Weights of a small mixture-of-experts language model, trained from scratch on English Wikipedia.
Training: a variant of Muon for the experts, 339M tokens, 5217 steps.
Below are experts of layer 6 (counted from 0) of a mixture-of-experts language model. Rows are named router (the router's row for the expert), up (a neuron's input weights, with its number), down (a neuron's output weights, with its number) and show model dimensions 168-223. Each number is 128 + 32 x the weight over its row's rms, rounded and kept within 0 to 255.
Before each expert's rows: a language model's description of what the expert responds to; "comes before" lists some tokens at least twice as common just after its tokens as in all text. This comes from a sample of Wikipedia text that the model never trained on. Tokens count by the router's weight.

# expert 31
Description: Verbs and function words
comes before: " the", " a", " as", " to", " his", " an"
router [131 113 135 118 129 159 178 118 149  47 103 119 132 123 118 132 104 149  98 122 150 147 119 127 128  94 102 115 149  91 150 117 139 157 122 112 128 159 139  77  82  62  74 121 110 168  75 137 165  78 156 106 111 123  99 142]
up0 [ 77  80 131 116  94 180 117  88 149 106 129 105  87 127 167 125 113 138 149 104 124  55 113 164 118 212 119 101 142 136 177 132 145 159 125 183 156  94 135 140  87 123 127 103  81 113  99 156 109  83  70 158 150 127 141 106]
down0 [120 158 116 138 129 132  85 171 160 128 112  93 141  84 125 103  67 139 156 119 121  82  96  73 112 108 129 173 113  70 196 137 101 102 128 101 120 173 139 137 162 106  90 164  99  96  81 135 112  93  78 120 131 160 130  69]
up1 [ 46 118 169 177 137 185 146 132 137 142 120 185 126 116 118 136 136 150 124  73 116 124 104 144 168 113 121 102 116 109 132 176  89 173  90 128 110 149 133 122 106 126 156 139 147 123 121 131 123 140  89  50 157 140 138 150]
down1 [ 74 125 143 196 174 114 184  46 167 119 116 188 102 115  88  94 192  54 109 184 140 109 154 107 106 126 144  94 128 110 152 100 100  88 140 139 129 111 198 126 106 115 129 160 135 130 147 119 164 141  72 136 135 186 147 129]
up2 [114 147  61  95 154 155 164 182  71  85 153 117  74 161  90 146 128 215 114 121  97  99 122 122 101  87 132 110  82  97 183 165  59 106 124 174  84 103  88 134 112 182 120 142 116 141  83 153 153 131 110 122 132 169 124 159]
down2 [ 39 216 162 107 151 179 128 129 154 139 131  57 117 133 201 102 110 145 153  83  75 159 152 162 116  78 105 146 165 100  64 124 141 139  83  99 140 170 174 140 149 113  78 128 109 116 148  95 154 112 153 139  64 184  61 159]
up3 [175 128 126  91 121 150 154  97 156 140  96 134 132 144 166  89  99 172 115 116 115 110 143 112 163 154 152 182 125 100 196 101 124 132 158 144  72 142  87  95 169 149 117 120 102 131 185 148 119 111 113 130 138 174  68  68]
down3 [165  97 150  84 137 172 146 123 100 176  81 171  75  86 179 136 148 151 114 110 136 173 188  78  62 151 133 147  89  87 151 123  97 142 123  80  89 130 134 150 143 125 151 248 102 114  92 121 142 113 172 103 113 123 111 120]
up4 [128  91 171 106 161  86  70  98 128 146 115 162 152 111 149 115  88 102 122 120 120  31 143 177 179 153 116 117  98  97 113 127 139 125 102 161 108  76  94 133 162  94 184 126 140 137 118 107  86 102 117 129 157  82  97 171]
down4 [112 120 142 169 105 106 150 139 188 162 145 125 164  82  82 163 103  74  98  67 102 172 101 150 108 130 194 125  80 152 127 159 153 196 162 139 166 105 131 175 105 102 131 107 158  65 149 194 126 133 173 125 186 176 110 131]
up5 [131  88 113  85 143  83 105 158  96 143 129 139 118 128 142 127 134 146 156 152 150 143 102 141 145 110 127  98 155 110 152 107 152 168  74 121 139 133 113 136 144 142 160 161  85 156  63  83 136  83 102 108 111 146  79 133]
down5 [138  98 148 160 174  68 123 166  97 121 109 179 141 157 143 110 111 128 132 143  85 104 156 162 170 104  90 170 125  92  85 123 138 132  62 135 115 132 127 119 131 145 196 119 134 144  77 133 141 148 177 114 175  49 125  80]

# expert 14
Description: Dates and closing parentheses
comes before: " |", "–", ",", ")\n", ")", "),"
router [ 89 132 115 192  79  89 139 100  78 127 156 159 183  81 149 151 100  72 147 148 140  93 151 128  95 119 131 111 150 114 174  78 110 182 122 160  52 109 168 110 114 117 129 174 172 143 150 122  62  75 149  62 102 129 119  80]
up0 [ 58  98 116 104 120 160 113 146 188 134 188 131 149 115 130 134  82 118  45  81 129 147 144 161  94  92 149 153 122 138 120  99  86 179 166  80 110 107 135 123 132  98  89 153 147 139 117  49 114 158 128 162 162 157 121 156]
down0 [102  95 142  84 145 124 136 132 132 135 110  91 114 129 105 135 134  59 135 114 172 146 152 121  82  92 181 124 104 141 108 142 201 100 111 117 107 105 152 116 131 137 175 162 123 137 154 141 129 100 129 115  81 160 150 112]
up1 [120  79 133 158  80 184 110 123 116 127 148  56 143 131 184 146 151 157  84 118 102 137 166 119 124 161 115  84  89  65 126 123 109 137 138 132 156 117  90 176 105 104 165 129 101 172 152  90 153 109  98 151 179 131 174 168]
down1 [197 148 123 183  56 143 158 114 107  82 109 105 131 133 133 131 138 162  92 116  52  97 153 119 103 102 173 134 118 140  59 182 194 146 175 168 101 106  99 140  82 106  95 108  81 179 164 115 166 130 167 154 164  98 152 156]
up2 [148 101 140 155 130  67 157  98 111 121 179 114 115 153 122 151 125 100 178 180 141 125 118 131 116 166 128 147 164 133 160 163 158 145 178 151 106 147 122 202  87 137 150 120  87 114 154 108  73 154 146 151 135  93 130 115]
down2 [139 141 109 141 154 186 124 152 235 132 145 182 129 157 119 107 147 159 109 137 134 156 131 103 112 100 117 194 141  86  90 171 151 134 120 107 106 151 120  99 115 120 135  95 142 119 121 154  74 121 147 119 147 139 104 142]
up3 [ 45 163  78 120 108 128 170 166 137 106 134 140 163  67  20 111 114 125 119 125 158 138 118 178  79 169 167 129 129 144 133  95 138 135 166 111  96 145 159 107  78 107 120 159 141  97 126 133 163 119 101 106  85  92 115 145]
down3 [ 99 189  74 165 215 159 161 143 143 103  93 160  72 102 127 171  79 116  54 170  94 148 192 172 102 150 154  59 123 177 131 140 125 107 111 129 189 174 150 182 162 117 153 154 150 122 174 169 127 118 164  56  69 142 128 124]
up4 [ 82  77  91 187  95  85  95 153 118 136 161  70 162 144 167 142  92  84 166 138 154 119 122 142 132 146 150 136 138 134 145 157 150 183 163 119  81  80 143  50 139 157  97  81 225  75 133 111 118 153 143 150 132 119 148 103]
down4 [184 122 125  75 156 142 141 173 147 113 140 155  64 130 145  76 131  79 151 133 129 156  83 151 136 136 105 183 121 113 114 168 116 133  77  73  93 138 105  80 128 122 132 186 181 106 146 154 128 122 108  90  83  60  72 129]
up5 [ 80 147 173  92 127 121 170  84 126 183 169 137 109 150 120  93 199 114 152 125 129 129 135  87 118 127 189 168 105 136 185 107  77 118 122  60 147 204 126  75 133 105 118 149  76 148 149 109 132 120  97 117 111 124 108  96]
down5 [128 105 136 155 157 114  74 132 128 119 145 116  59 135 121 162 143 121 120 111 121 152 138 112  93 124  89  84 157 122 149 133 127 131  98 121 116 104  81  96 158 121 150 161  80 132 102  96 105 126 140 147 122 113  85 123]

# expert 25
Description: Prepositions and particles
comes before: " the", " a", " his", " to", " their", " an"
router [160 111 137 126 186 134 146  79 164  51 118 108  87 114 163 142 133 123 124  61  80 163 153 112 149 118  73 135 194  97 159 141 168 128  88  98 182 183 138 129 115  91  30 180 146 140  54 181 202 105 130 158 141 140  73 157]
up0 [ 95 124 164 193 129  79 112  93 136 132 136 121 110 131 144 142 124 134 149  78 134 162 131 146 114 116 128 157  66  73 138 207 146 111 155  29 152 145 115  77 123 104 107  89 112 169 136 134 176 157 106 202 169 187 142 109]
down0 [129 163 101 177  78  90 183 130 113 181 126 135 132 128 118 171 130 110 125  95 139 111 148  97 113 133 167  47 115 117  91  93 144 100 107 163 192 142 103 127 102 112  98 125 169  93 143  76 131  80 124 157  90 141 128 139]
up1 [158 200  99 163 108 126 158  70 150  97  91 154  96 158 150 152 143 123 135 114 113 108 132 161 156 100 132  90 122 145 183  78  69 178 164 156 163 152 150 132 120 169 139  78 154 122 112 110  59 118 127 161 114 140 139 139]
down1 [172 124 123 117 116 157 108 115 153  91 114 155 111 145 113 130 124 140 140 189  77 163 142 137 130 134 127 115 154 110 143 135 120 133 171 152  84 131 179 114 138 159 103 140  73  98  90 108  95  92 132 152 142 150 120 224]
up2 [103 111 161 110 129 153 125 177 156 107 118 127 145 175 128 125 126 241 151 110  77 142 102  99 150 130 190 134 109 107 139 151 162  58 108  98 152  90 174  99  53 121 100  90  95 139 108 146 117 154 171 135 157 122 158 144]
down2 [174 117 111 133 125 155  53 140 128 167 126 163 167 155 160 153 122  86 158 150 144 136 157 199  82 119 149 175 192 128 125 141 206  61 181  63 164 112 151 149 122 135  89  90 136 172 102 129 128 158 108 101  97 150 174 137]
up3 [139  93 107 129 130 104 122 188 185 111 141 173 172  88 118 132  96 117  86 154 120 161 142 183 174 138 140 110  88 141 130 126 158 130  98 145 179 169 162 111 108 127 186 149 138 126 120 115 155 156  68 148 143 148 140 165]
down3 [189 143 143 200 141  70 113  92 158  92 120 128 146 173 170  79 125 131 181 143 155 101 145 137 127 106 105 147 140 174 154  83 112 183 152  91  90 139 151 147 147 126 113 101 164 152  92 140 167 183 150 117  55 129 192 163]
up4 [114 170 133 108 108 161  98 124 112 190 156 157 159 188 134 171 150 126 170 106  66 152 122 211 110 150 151  75  90 115  89 189 118 161 112 105 113  76 145 165  87 102 148 116 142 136 131 103 234 140 141 181 139 128 166 111]
down4 [ 76 108 149 110 128 128 137 116 111 108 116 123 170 159 126 140 127 103 154  90 169 158 179 201 127 126 149 142 190 134 128 172  95 125 116 117 166 114 112 156 176 117 126  80  90  90 140 156 126 104 131 140 165 155 139  77]
up5 [117 141 103 125 128  99 170 104 100  90 146  13 133  73 177 130 180 169 123 157 115 139 106 127 150 112 116 150 127 122  97 123 165  44 103 131  67  91 138 141 121 143  90 209 153  90 200 135 121 112  83 155 102  93 157 135]
down5 [127 125 135  63  91 161  79 117 151 168 123 167 175 130 118 108 148 115 114 168 134 152 115 169 131  95  96 156 126 117 131  76 104 181  86 119 160 149  96 166 133  84 129  44 154 152  97 128 137 147 119 107 138 192 179  90]

# expert 27
Description: Commas and prepositions
comes before: " the", " ", " and", " a", " which", " but"
router [ 88  79  99 118 157 136 159 160 155  89 128 102  96 142 142 102 130  97 161 164  23 140  94 142 100 131 166 111 129 150 118 110 109 120 166 173 138 113 148 194  79 113 102 183 158 103  57 137 102 195 128 113  69 150  94 126]
up0 [147 127 118 117 134 147 139 117 111 138 128  51 142 118 146 142  91 137  91  99  79 123 132 132 157  97 111 112 184 192  80 172 165 138 187 159 141 233 128  80 191  99 160 162 128 151 138 159 120 109 142  75 134 170  97 199]
down0 [111 105 184 171  85  69  96  82 145 142 130 155  93 135 114 140 147 124 154 123 114 100 170 112 109  93 151 158 146 102 122  90  95 139 149  48 103 111 204 190  86 103  78 103 126 142 115 171  96 107 146 133 121 110  93 205]
up1 [113 212 151 132 128  96 142 127 157 115 204 129 112 131 134 163 121 129 106 120 125 127 160 179 140 173 157 140 177  72 107 111 119 172  85 146  44 172 172 121 121 121 129 192 127 128 107 203 118 140 137 101  88 118  59 143]
down1 [124 119 123 154 209 123 107  88  83 145 197 191 156  93 107 142  84 145 132 172 152 135  89 134  92 140 111  96 136 173 166 133 151 117 125 118  93 115 126 129 124 100 151 139 111 159 149 119 147 144 174 155 178 118 126 113]
up2 [132  76 121 165 146 152  98 138 148  37 144 114  68 191 125 113 103 109 130  44 143  96 128  74 107  93 132 168 111  95 160 122 143 133 169 141 119 131  82 130 135 157 175 140 148 100 141  91 107 117 150 115 136 152 163 150]
down2 [116 136  88 130 107 147 108 151  86 130 204 137 127 119 130  91  92  89 171  96 120 138 112 136  96  90 110 136 139  90 105 175 226 141 166 164 132 156 119 126 161 130 164  85  46  71 141 100 121 132 149  76 103 116 100 131]
up3 [160 105 106 152 108 144 112 150 190 166 124  94 128 144 127 143 182 103 154 139 104 116 129  21 175 113 204 128 100  95 136 135 116  93 110 138 115 131  95 122  58 150 114  90 139 107 125 178 162 155 132 154  70  52 146 212]
down3 [108 141 158 148 173  88 143 156 110 149 140 129 102 117 161 136 124 144 146  94 162 189 127  85 154 166  98 124 143 154 185 126 132  99 169 152 117 156 195 103  80 105 119 117 142 134  93 112 138 146 160  83 141 116 120  95]
up4 [ 75 167 101  83  93  99 109 136 140 130 161 165 190  92 160 107 107 121 130 118  70 161 154 163 110 102 152 107 149 138 118 112 145  96 125 159 117 181  96 138 167 133 141 190 155  84 103 112 124 148 164 103  58 145 142 161]
down4 [119 102 218 132 148 146 138 158  70 157 122 164 100 142 125 125 125 109 148 183 176  99 122  80  91 155 119 113 105 177 161 118 162  80  99 140 102  89 148 124 108 139  99 131 120 101 104 133 113 104 123 176 104 110 155  87]
up5 [140 188 163 137 109 125  92 118 136  95 151 102 129 128 145  75  93 163 138 201  98 148 122 162 130 165 178 121 152 145 118 140 155 135 107 124 120 165 148 121 205 137  50 124 148 147 109  58 137 109 113 109  96 108 154 184]
down5 [113 158 111  95 107  97 152 127 136  98 151 117 146 159 130 134 110 112 162 190 141 120 150  81 123  98  88 137 177 132 158 130 164  99 133 101 180 137 139 151 174 140 120 135 143 174  86 128 114 119 175  93 105 162  48 139]

# expert 13
Description: Table digits and scripts
comes before: " |", "|", " |\n", "%", ")", ";"
router [162 132 189 108 163 133 137 192 113 126 153 168 118 148  98 154 209 143  70  59 142 172 153 205 209 125 121 180 119 160 112  91 146 103 118  92 170 111 137 162 102 131  56 101 127 135 175 127 131 103 131 168 155 152  89 155]
up0 [ 92 150  55  97 146 137 148 155 144  84 115 139 107 106  75 129 139 179 139 130 119 106 136  86 107  74 144 114  69 122 117  76 108 189 146 109 112 222 102 113  85 170  56 148 100 123 138 116 121 111 203 125  83  75 122  92]
down0 [ 72  76 134 123  97 132 133 143  91 137 162 150 110 114  99 106 161 103  84 175 146 173 101 142 109 108 123 115 146  93 111  90 100 146 131 124  85 176 150 145 111 117 147 114 139 105  78 145 140 138  62 148 143 140 110 134]
up1 [127 125 125 152 115  72 111 107  98  96 104 137 115 105 113 109 140 101 113 166 124 144 206 118 105 147  97 140  76 133 104 125  99  97 139  65 141 171 166 124 107 195  52  75 115 133 150 166 160  47 134 163 118 155  72  90]
down1 [121 138 134 145 115 147 125 150  38  73 116 122 160 142 148 177 200  98 123 217 144 125 102 112  84 125 146  88  50 143 121 148  88 148  97 117 140 130 125 110 127 164 109  78 113 140  98 118 123 121 121 163 127 176  89 104]
up2 [135 203 125 181 123 102 125 165  95 122 183 161 141 136 118 104 120  96 121  84 147  92 183 160 148 189 124 173 163 124 120 117  19 101 146 159 117 113 150 125 128 143 124 118  90 114 137 179 208 110 155  39 170 120 121 132]
down2 [ 93 121 151 173 101 129 210  89 112 107 139  89 100 146 120 132 105  78 138 128  85 142 145  92 140 195  96 128 172 128 107 133  92 140 160 141  49 144 168  81  52 119 122 115 137 160 117  85 179 101 105 129 144 118 155 149]
up3 [149 127 168 101 124 166 172 121 151 134 108 140  52 190  92 112 116 143 119  84  65 104 104 117 176 181 189 105  83  58 126  93  48 128 130 125 100 160 102 128 134 167 110 148 137 148 114 129 100 166 139 172  92 139  77 123]
down3 [157 138 102 139 116 124 143  91 123  97 120  82 116  65 114 117 137 133 118 106 110  86 127 170 149 115 110 113 124 141 129 155 155 144  55 146  92  85 132 158 182 152 140 116 133 196 104 179 229 144  98 183 154 137 144 129]
up4 [ 60  89 156 115  87  83  82 159 105 139 124 148 119 144 121 138 147  89  94 115 140 134 137  73  95 177 132 116 112 114 143  91 139  72 116  65  93 149  90 109 139  88 104 120 136 119 132 138 129 130 155 196 122 151  97  90]
down4 [137 150 127 166 151 120  48 158 100 126  62 123 118 131 142 139 117 103 119 137 165 177 127 142 115  91  82 118 157 149 103  68 179 190 117 139 133 109 160 161 137 141 104 106 107 126 142 144 109 122  96 115 167 111 134  57]
up5 [112 108 121 154  55  90 124 101 169 134  98  90 158 127 138  71 154 119 128  91 182 142 155  51 123  99 139 149 145 123 133 120 143 114 200 115 186 150 113 144 148 137 133 163 126  97 169 110 144  74 134 124 157 136 128 132]
down5 [126 105 132 105 145  91 144 113  95 110 131  88  82 146 126  67 129  99 133 110 117  87 151  41 142 112 163 151 147 166  94 247 125 128 126 131 134 155 102 154 145  83 123 141 127 146  88 115 117 143 109 150 161 105  84  99]

# expert 22
Description: Spaces before dates
comes before: "201", "200", "1", "202", "199", "0"
router [135 131 162 142 129 169  83 138  94 117  95 179 120  94 153  86 108  86 164 178 103 184 190 124  62 119 165 125 104 139  94 198 101 168  92 119 122 151 149 129 152  67 189 175  93 139 143 114 147  91 131 116 200 124 141 142]
up0 [125 118  90 163 104 162 173  83  96 140 116 142  78 114 111 111 139 161 161 132 124 126 136 151  66 100 189 103  81 137 140  85 104 131  60  93 158 124 137 116 175 112 133 165  62 125 149 139  81  88 192 121 120 155 164 160]
down0 [149 168 142 175  78 100 176 114 141 147 100 104  63 154 118 121 162 101 111 114 135 119 142 136 113 100  78  94 104 146  72  99  79 156 128 102 100 179 149 161 142  97 143  78 164 142 185 132 118 114 125  89 148 132  90  98]
up1 [137 146 127 170 130  91 177 175 105  73 158 141 123 125 115 208 164 115 102 160 107  88  96  82  87  97  83 125 118 156  91 112 129 124  80 137 133  63 112 143 117 191 103 116 136 118 157 109 143 148 244 151  35  88 174 117]
down1 [136 107 185  48 133  91 100 102 110  97 182  95 198 166  94 167 144 116 129  78 158 189 126 137 134  65 112 125 142 139 136 126 159 145 136  57 136  82  76 140 133 171 145 128 123 137 152  63 122 195 102 151 140 123  86 151]
up2 [106  69 111 144 103 129 101 106  78 148 179 147 129  82 128 163 180 104 129 183 151 140 190 149  89 157 135 137 144 104  59 141 116 178 112 170 149  91 100 121 129 124 142 136 176  99 107 175 149 167 115 196 161 125  63 182]
down2 [117 126 126 169 181 119 159 143 112 152 141 140 138 102 154 120 111  84 127  83 132  81  95 104 144  93 141 110 113 150 166 129 119 156 137 183 110 134 107 137 139 142 198  96 100 157  43 127 154 130 203 124  76 138 123 128]
up3 [132 111 121  73  93 121 180 151  73 158 132 150 147  81 111 148 151 125 137 110 160 122 132 100  88 110 154 174 218 154 121 114 160 131 135 127 127 138 108 109 118 108 138 144 203 159 168 116 108 131 105 146 149 135 125  86]
down3 [127 103  87 183 160 111 148 137  86 162  97 136 141 122  99 133 129  22 111  82 113 199 125 125 146 142 133 127  72 123 125 167 140 160  97 155 155 149 115 104  71 117 112  92 116 135 149 126 112  74 108 148 146 121 144 132]
up4 [172 114 119 156 181 170 120 178  96  64 125 101 138 179 164  98 121 138 136 134 151 117 107 142 139  87 165 130 133  88  99  83 187 116 144  52  98 133 104 158 111 117 120 155  96 145  74 149 172 126 182 133 154 146 113 151]
down4 [ 71 158 135  88 119 105  79 164 100 105 146  79  88 144 133 147 106 164 163 157  45 112 115 132 139 110 134 145 122 141 100 141  99 122 135 114  93 138 154 118 176  83 129  98  95 158 117 151 137 149 141 173 117  78 120 104]
up5 [ 84 106 155  92  81 182  64 151 148 127  87 116 106  77  79 144 172 118 185 150 158 118 173 127 116 129 122 104  96 185 199  57 127 160  97 120 140 168 127 120 125 143 132 116  89 123 147 144 136 105 125 186 131 140 151 108]
down5 [117 149  87 104 230 144 194 128  75  28 154 129 123 161 131 118 203 166 222 145 145 122 120 146 117 128 107 137 128 130 132 166 107 138 182 149 159 120 155 161 168 127 117 146 116  97 141 119 107 130 114 174 133 138 121 135]

# expert 19
Description: Census and table numbers
comes before: " ", "0", "201", "1", "200", "202"
router [144 199  77  96 128 117 110  75  75 188 185 136 167 143 106  80 122 141 144 138 133 145 167 115 110 181 161 186  84 113 136 201 119 148  92 110 151 121 111  77 160 149 167 134  74 132 129 144  91 153 142 158 153 140 106 166]
up0 [119 229 121 118 178 206 148 108 125 120 205 141 120 124  85 120 108  96 127 159  97  92 137 135  99 147 144 125 121 130  53 125 124 150 121 138 102 106 116 101 130 149 104 168 155 116 139 103 124 133 102 106 142 131 204 145]
down0 [ 94 112 116 119 149 144 133  64 131 150 134 101 140 103  98 201 121 112 116  78 162 195 152 128 162 146 152 142 105 124 144 133 126 191 193 187 116 158 134 112  99  86  91 106 144 125 237 190 166 104 101  86 137 190 169 105]
up1 [106  89  83 105 177 107 111 181 116 123 177 140 112  64 107 104  91 110 107 176 119 147 148 131 129 115 159 191 121 120  84 137 146 104 134 117 211  69 129 100 121 159 105 156 174 144 121 144  99 121 120 183 177 110 185 120]
down1 [144 167 112 152  68 147 123 130 137 164 133 168 156  95 128 177  98 118 121 174 127 123  73  98 202 102 139 154 115 135  81 138 168 180 102 140 174  59  94  76 141 137 103 108 162 175  78 137 170  94 175 123  78 184 101 150]
up2 [120 198  88 146  61 160 166 116  64 137 160 136 142 128  92 163 128  97 147 122 161  84 119 130  87  96 193 119  96  88 150 151 158 154 104 134 136 121  86 164 144 146 127 105  52 117 145 143 142 131  91  90 145 104 119 165]
down2 [149 129 148 136 157 147 158 110 103  98 126 157 133 144 140  99  92 137 109 114  88 176 167 105 117  97  54  91 154 145 182 136 171 106 146 122 154 137 106 144 185 117 156 122 107 131  63  57 124  91  83  93 110 156 100 145]
up3 [147 109 140 146 177 124 129 110  76 157 140 150 158 193 122 129 129 139 101 188 145 121 157  72 152 106 168 139 153 137 194 125 126 105 141 113 104 184 123 131 108 155 131 159 118 103 131 140 135 168 123 166  81  91 184  95]
down3 [120 141 175 110  36 126 142 101 192 149 153 171 134 108 105 181 130 137 138 124 120 155 155 128 141 145 175 118 140 127 132 142 113 193 133  68 145 140 120 158 120 122 113 124 129 145 167 176 143 125 112 104  90 132  71 104]
up4 [130 175 157  98 123 179 178  94  97 171 158 106 134  98 116 150  73 174 147 150 130  85 150 125 134 130  66 112 102  89 118 115 116 135 133  65  73 111 100 115 144  89 118 118 130 157 102 112 137 158 125 149 147 145 142  79]
down4 [172 136 166  83 154 134 127 154  87  67 151 125 188  50  79 137 142  82 102 100 145 122 134 197  99 114 166 127 125 115  97 152 142  80 109 100 152 101  65 106  96 178 152 157 122 176 131 152 128 145 180 132  96 110 114 147]
up5 [ 93 123  95 110 122 110 134 139 145 152 137 105 112 164  95 139  54 126 182  65 163 119 111 153  97 105 112 161 108 111  94 178 114  98 153  95 129 172 141  96 129 172 100 168 115 161 146  86 114 103 127 132 121 166  65  88]
down5 [125  75 118 109 126 151  98 155 128 126 108 130 143 210 125 151 128  73 103 136 173 109 134  86 190 129 125 105 174 134 119  73 147 102 132 132 114 135 124 139 121 165 102 118 147 118 134 172 129  65 165 107 106 124 159 141]

# expert 17
Description: Verbs and auxiliaries
comes before: " to", " a", " by", " the", " be", " in"
router [ 85 141  93 145 161 157 118 119 127 110 118 124 138 152 140 141 121 181 161 140 135 131 117 132 113 132  71 131 139 144 198 157 131 136  80 103 118 128 139  95 108 107 115 103 123 148 141 131 173  98 105 151 124  91 145 176]
up0 [ 52 122 148 169 131 115 155 136 185 146  88 128 197 121 139  65 186  82 173 111 162 126 212 161  91  97 137 133 197  92 130 116 100 158 132  98  76 165 115 107 202  94 138 136  80  88 154 122 131 124 160 110 153 130  76 150]
down0 [109 102 148 131 164 143 124 156 107 161 198  90  55  59 120 111 139 138 123 129 132 120 168 172 152 160 159  51  82 119 148 140 139 115 136 147 158  77 100 168  92  97 147 150 113 101 111 143 161 170  95 149 129 178 104  71]
up1 [131 176 136 134 132 113 115 125 168 157 151  88 163 123 153 176 128  87  88  75  80 178 132 169 141 111  85  88 130 114  85 166 105 120 148 114  96 135 135 100 143 109 112 135 130 149  94 182 112 130 130 127 179  62 152 152]
down1 [165  87 127 144 198 130 111 133  97 111 154 114 158  96 108 171 155 108 104 198 174 180 162 127  98 124 102 116 152 146 107 177 103 122 117 119 102 155 101 108 212  77 127 133 135 100 168 110 193 127 100 120 135 123 163  87]
up2 [142 121 146 101  92 105 100  95 114  96 135 100 173 162 116 147 120 154 144 198 157 149 154 158 122 135 128  68 119 204 122 150 160 178 128 140 110  31  97 136 101 139 123 106 149 138 168 115 106  97 143 147 178 106 157  73]
down2 [155 108 105 125 118 156 101 103 126  86 133  87 153 122 171 129 115 108 111 130  98  36 124 102  91 171 183 167  85 144 137 162  82 101 136 102 136 119 103 111 204 125 116 185  94 108  65 187 148 137  97 111 137  79 129 106]
up3 [119 137 118  83 141 137 195 122  86 157 144 171  94 171 105 113 140 139 134 161  55 154 120 112 109 116 124 100 111 176  98 101 120 173 119  75 137 175 138  78 138 177 105 113 195 105 114 129 114 109 138 134 166 150 132 150]
down3 [128 132 116 162 146  91 119 113 118  95 131 163 112 128 136 127 162 105 157  94 171 125  36  84 140  77 128 197 139 190  88 104  78 114 116 129 184  96  73 164 193 120  98 121 110 132 135 119 180 110 165 144 119 147 143  73]
up4 [100 153 115 112 177 111 179 149 130 123  88 152 127 121 143 106 140 155 121  82 143 128 170 146 122 205 107 138 128 128 139 132 178 151 155  58 192 199 107 108 115  93 119 150 151 137 130 125 105 143 131 134 151 120 178 160]
down4 [154 127  75 151 153 111 141 149 160 128 103  89 137 183 172  82 150  81 128 138  79 151 151 157 148 171  99 110 145 177  82 110 127 135 151 164 155 152 101 150 170  56 121 153  97 165 134 177  57  59 123 125 138  82 180 111]
up5 [103  80 112  63 141  78 177 104 129 121 118 144 162 149 158 165 121 153 174  98 119 126 111 141 144 151 135 128 144 138  79 130 135 105 144 138 117 174  85 115 126 140 164 189 163 132 131 116 118 158 113 150 150 102 146 136]
down5 [117  94 142 121 123 114  73  85 124 153 173 175 137 142 141  94 105  65 100  89 107 134 100 139 142  83 203 123  64  93 121  63 114 163 161  88 125 128 122 187 137 120  73 172 115 140 145 143  99 112 140 129 138 211 163 102]